Below are experts of layer 4 (counted from 0) of a mixture-of-experts language model. Rows are named router (the router's row for the expert) and show model dimensions 0-191. Each number is 128 + 32 x the weight over its row's rms, rounded and kept within 0 to 255. Numbers have three digits each.
After each expert's rows: "raises" lists some tokens whose logits its average output raises strongly, later layers aside. This comes from a sample of Wikipedia text that the model never trained on.

# expert 39
router:131083135138084160144103094114126126091158110190143163092108099123130126151124150087128137102116074145124112140100132125063086155154166079118134173123168160127119137107115087111148109095105174087089120119069182178102101046151158107128155132057151143106110149151122063195177153105131129117110114151143072130081109130116138105157146163190133165103142143079151094108147110131132173142168159154136152121217081119164159117096164049093149173166111171112080234156105083151093129129182079140125151138116158081114130092155114140169155145115057128111146140111145153154112125098096112195
raises: "ch", "mon", "m", "g", "men", "c"

# expert 42
router:105103139121132104140099109125103096152119153124144174126145099078177152119123133047127106108153166108107174136178069180124096111204132106119121109103136101101123191107149120164139127140160121174073203073161064118121097086081153089110094194153158169129100140169129139153117153089090128157134144097158144131147127181124130158202098083127072187101127153099161178084134123137111138166151120100170124102173100077154069120171135107056091120174084086160035138125134127086115146120133123115110169136126182139144122100195132125187136148103164116095120140195165136147093128159126113151
raises: "bor", "tern", "equ"

# expert 123
router:116082112155110153189106136117030112133153128163169118130171110131134095164078150153120127152140135166094140174166102166124111106131142153147157168135161166116100082106079111117106144110149140113220107143164091127135109156141180144115073084153106074167111105148094125083177141131142112114166124148067117127159186129136084137118074100136117133201111088123121096146084162129180102136186145146118087181148068131167149120122135161158132085087035171137096168086104103087158163100110149130171054093125109192122087091117119165123147159142081135139145125096097147070121134103088182169
raises: ",", "ca", " and", "s", "d", " for"

# expert 177
router:137200092109119082128150128107136117134156108192133100102061151144129078134169089125139136130146111124114101125132183125143124136107129155162110081109172206133137158188169178146055138155091145119160197121166165135076197131151104079125093144139154222119139190108092053177164136131133104100110108110147143104047100113150168129116101122129101096149143115112110080082171161110134149194124144134110110088139133170173109143151186136120124121017116133093098110125093131116085103161129119161159169106162147147116164059119129103151140116092144167143080108118118142165117186100124143125
raises: " ", "he", "c"

# expert 46
router:158092162161154146114149079138138102149152127167167131074076100097157101183110072104142132098121090076113073184147077167091109078155111131111117130200135131133093204115123133137127106163096154163106140095088143132112185140126113164117152146108110131101213149178096171153197104100100137132116118146081161112154123128190173099122162126158148139105113126128156148139148139121144122050156126120135193136210142167104178164115128135145114149157133090118042144131129125125117150097156117095099104139068146150119112096105129146207116030096129122178119102100148154158062122072133157106
raises: "t", "th", "re"

# expert 80
router:174179154100145074117085082082211139079153125105117158129110093096116167116186150057158124067115129147132172088088160143171141149128132155172085122115081128120141159156102160093146129106077071091116147108113131143065058131140054161083154138048172102085157118151066165113164120137136152124126136108109113123151125146138148091136177156098053108192179137117146153089127094136122128130157102100145137098164140127089149133117103219160118118173131093138139108148117099143138137182121146147097150172090155062166162076138121130130125117156119141166130101199119176143111138140101136065
raises: "d", "n", "c", "in", "e"

# expert 147
router:112138149135095152084115094104118072148131116120145113136181157196167149151162099083177132208114126089087137139201212146120080136158170123115119155097092112133161189063145106119123101181135107078130151125111186132084056156148138080065115156122146135153102093138167150191131114133142107114154112081137128115128137116176166118134094153140108115144136110112128181088076114148115137148163151124114113128161107121154146180122097080159131101097137163135106092126096033173178146141124112094137081137096088111156105103069078130114158144057133107163115194101079165141145144194147094084
raises: "van", "ju", "d", "vi", "vent", "mi"

# expert 170
router:105095121109060187128069143115101147108111131125157104135072104118107137180107123158159127082145090155185101116253081148152114108076098165088122119153078149080122152154086101133148159160082132114113129150134218170156153168137129175101114141148119188162098040124088102156099171117133136137108112151116142134138176071129196114099107080106123147156122148115154142077117159132094151168100108111115108119173163108063128139155142177047132078128160160139161134132114127123180150187145121129125130142143142143047156105118115063135143107182132128109098111174111117114121166113142097092
raises: "s", "nd", "gh", "p"

# expert 35
router:131157151095129153141119149158098122124118128159080091125130155135102115169116109052127123142126131196140171137129114153155155178130108152138130138103150172100111098161111130128132175177127149103192078129052105159124055152137150069107086118148103095182092120088143135185105171130159124102140158139162157197199124076126158131161103125132114143132106124100149188125170151092147121109118116179041055177148185142141126084180089136126135093111145125122200099112128093163157141109099171117199109060108085154133070129147125127090146122123097147152116111062089070110151107114108126049
raises: " ", "s", "ing"

# expert 101
router:168145168126121120101108110169072158164143135129111182152111120098112151130080135110118128120144136157057140104127128082184120110122113122162088145143089126118114160155086150122140125121139098140130160090209094138177207100126039184112103106101139087065174126133061128102167089091082157152071148130202116096137123094080157159158131125140133059115090179181147170107092135098142129126134141128137189122153143122068080148176109196160112077086128046153150132082138128205124110147119093159123183172111131146119156140104141107125143107203142124115124125128154155155073138114165116146
raises: "um", "o", "leg"

# expert 106
router:102148123110150160161162102152170050108175117107178100153039110122153144158134086114163147112136155107106124099148202086113163135095161040125178133150091095106115088136105135101153120090125142132180077138165107098097173157116117117147168142037098102142056118142100145124139118141163124154134145135109061130136157171091108144121117136138098125161116156169182100123050129184163164075153119110088119161153130142121111128065075155105157161137101128089137146127151106145106130155161127099070152103166160154068170168032084121138187149107130070130125141131127169090105141116140106154
raises: "o", " ", "ing", "y"

# expert 18
router:110150186149121049139154169152123144164054106115164106172155156142114136166119111147131137147121171168104079134155083175134077134113140134157136129075083130160151109152107103099159150137128107107149020118077098126118074180158129088153152085135144124124098157093120089189160149177132105138150090120175098109180113088136132180152165171055146092117115126136153138117159170119161115153172160178101090199137175121094175090154101118172137123144108130176189138155140073147129100120098097163174083132101100097131139106193083111130114124120118175132190127038133129102136119102089135117
raises: ",", ".", " ", " in", ";", " on"

# expert 151
router:170144108126142159157161166105118140078109133128184112140173133086119128142127098172108119060124101146150040135189087068141157122059097131144121110143148122116091178106143141133111162108087092126125135101169189145147147159133146145090146114113089163121155131079139176132172135071114159132171107074103114176130195111126124145159184087169106084101085084111156101125147100128132123136039143101087091133161170096128196190146091121122119121116146109093089083132104106145166109099133111199103168129093138104120159098138173126255082110152102116120146148146105125130144123150126114108
raises: "b", "bit", "cc"

# expert 17
router:160089167167114193182200100114200145121118133106102053163137142155127144076122053100116139090110153155144133167163093109123189120126115142120141136157044190086152149103194126178117106142117173119092108109125104131080154130097139159092114157103097179076162163111134107073096173158129166146102150154132087155128116134104181104168126126181122121118060135155150113184141122111098152156143110095125125113146122125060145071081148080084128110120177103085084048135121157084114106113118111128164137140134148109147094129177155111133135111207164152093134103142116101158133183158130106076
raises: "al", "ow", "ol", "ard", "it", "o"